Weights of a small mixture-of-experts language model, trained from scratch on English Wikipedia.
Size: 11 layers, width 160, 36.3M parameters.
Experts: 32 SwiGLU neurons an expert, 8 picks a token.
Training: a variant of Adam for the experts, 288M tokens.
Below are experts of layer 8 (counted from 0) of a mixture-of-experts language model. Rows are named router (the router's row for the expert) and show model dimensions 0-79. Each number is 500 + 50 x the weight over its row's rms, rounded and kept within 0 to 999. Numbers have three digits each.
After each expert's rows: "comes after" lists some tokens at least twice as common just before its tokens as in all text; "mostly gets" lists some tokens that are sent to it at least half of the time. This comes from a sample of Wikipedia text that the model never trained on. Tokens count by the router's weight.

# expert 146
router:580455554429506480551539541500437554555592564451545422452498522477456587420475520529444430488498569481437454548571520606531560407548579399492583555588475483459532556480585552548516483523477418569471501549582501488443512474454532515473398550
comes after: "-", "\n", "|", " (", "–20", "mi"
mostly gets: "JPL", " Born", "Release", " Country", " name", "Species"

# expert 23
router:451549422476532497463548462448564534588504609451385571487538527420556425527486515515476530462483449641478434462525558570440547406402574535551438499438511494477576626568534517444461482537548528472534559531512401481471440495507521580510494451
comes after: "s", "ed", "ing", "ation", "es", "ity"
mostly gets: " among", " into", " from", " between", " in", " of"

# expert 223
router:503417529512471585518436398550537499488565430421481535486493442433430547426470533443398533475463418589524537488408492429516513513421451566524458502489543472571534532546581585434530412585555529580421486520524493467443479447460464445474476512
comes after: " ", " a", " and", " the", " of", " with"
mostly gets: " b", " f", " sp", " g", " wh"

# expert 33
router:586604546505495444460526547415528551458458468456457420599520499452418440430515450505461439451521596459489512454530541460579489595497486550556504569503468426487535484492582486427495473505586565471455469548436477479517484498556476395477580523
comes after: ",", ".", " to", " and", " with", " was"
mostly gets: " served", " the", "The", " The", " such", " came"

# expert 174
router:450551447494480545547469492552527427576523568420454515381575558535487433575438523454464550501472482604548491511491495455451531389399599550492525446481515526507501531516492460497516486552499553527500482544555488439409469547465512521570542495
comes after: "ed", "s", "ing", "ation", "ated", "es"
mostly gets: " about", " into", " between", " with", " around", " through"

# expert 188
router:493535409524585522533553392586561564500556536478605545496415429415545569469504480485500570477454423433424460565497554549580461509432399531377497496463464582505573476451494526433463421479536542588547502517561529573476465524462548510537513579
comes after: " ", " and", " p", " P", " a", "ch"
mostly gets: " mi", " Mi", " gene", " Te", " bo", " po"

# expert 216
router:444412509470475571489465582546465513431519488484543518496543481505511540550495550389500488481506475422528538483499534484540563486602468453539480495546547493475536486600425472488567549524608486410517417445407553495532527491582569423507470443
comes after: " the", " of", "er", " in", "con", " for"
mostly gets: " small", " Great", " Central", " First", " second", " large"

# expert 47
router:568478488446537484595438560454441483521600432556510545609501516470451538467463560507487455473531540452459573434576571471511477494511507522548455497455496472409601432509498493569393523566489510491537546492453560527572498513411628498487543548
comes after: " 19", " 18", ",", " September", " January", " October"
mostly gets: " However", " 2017", " 2024", " 2014", " 2011", " 2018"

# expert 21
router:540545517446521560463509372532583541519498559454564466435545461453538467581542510552445515501504445555547500497509538538453498422445536565624475444548500567527570560586542448432507554496569576537508459492494487384531475490503477521527434415
comes after: "s", " of", "ed", " one", "ation", " is"
mostly gets: " among", " of", " many", " during", " several", " some"

# expert 14
router:493489547466497519514570536486437439488517421450538528604514489436527440478429475508422578444537407479448448498551535559557446561494528597494598472449427517443606520547546506505490439552519535411500521487541449604474511530465410534538503490
comes after: " was", " is", " were", " are", " it", " It"
mostly gets: " was", " became", " is", " been", " being", " become"

# expert 19
router:424485549384509473550427484590489517518490472470527462468545514430458414517464513478460400518485508430513547466476552487531526457479524508529380466552425499460515442492583550439552566539620515454522464548432419414532524413574461473473444469
comes after: "'", " is", " with", " of", "ed", " for"
mostly gets: " their", " its", " this", " same", " several", " his"

# expert 75
router:535499491417537440497463536516510454455458532448598486506481554476505554484472498438398433538528533500530491445479533415528499504528447480462525442526532546556575480448488508405556527430569562579537462498516503439521548418518512404538421483
comes after: " of", " in", " the", " at", " to", " for"
mostly gets: " the", "The", " The", " his", " His"

# expert 240
router:490562452565505557621573520503458482427467457519484511526585538504514424469441453513453566476454477572516434585572481532590494504532543612562463449414546569511562475461604437402450432527597540514525489502563545536472547396548498497430566427
comes after: ",", "ed", "s", " However", " as", "ly"
mostly gets: " when", " so", " where", " However", " because", " while"

# expert 158
router:530486499492524549443507443512433471527466445493458488556535506433540409471509428599470438437619543662492461390492552500486515454541584565508423529472537469504449449460574397563395489585511510510526505445468435525485529507478482464535569471
comes after: "s", ",", "\"", " 19", "6", "–3"
mostly gets: " where", " while", " when", " which", " before", "ally"

# expert 15
router:469543528512534534492528581472470466503559495485388528584502524474514412494449472476459591442531448689560495426454462531547450469441608571482545513481471527504557554542446482479534537573523541434505444540545487602453520528386470518524527551
comes after: "ed", ",", " it", " which", " It", "ing"
mostly gets: " until", " been", " could", " was", " would", " through"

# expert 59
router:509537556543550460514569504541446410466489452440433521515513473452476424576542503462421589579533520503516511494481538530496482546554544552544541422489426421521568543515497473426533502525557630405515541529407520604513518523494381565510530482
comes after: " was", " is", " were", " he", " be", " it"
mostly gets: " became", " been", " was", " become", " were", " being"

# expert 217
router:558569491484565435442502537375468548459515543442534443578530581402516440502578518542462466427532563472448514488451488466507468524472539459519500552500460420564605416541543427390551530420578514481483500491454498446569492494562476449520515449
comes after: " of", ".", ",", " in", " for", " to"
mostly gets: "The", " the", " The"

# expert 212
router:560556399479537476549572560498523461536522471585535476530545522437432554460499497499552430554562478487499479622509428493532506497480572432486502594542476523438530445472493449509434537549413429463440584456474464602467477513475478517518506512
comes after: "|", " |", "\n", " United", " vote", "emb"
mostly gets: " Country", " States", " Born", "Species", " President", " Court"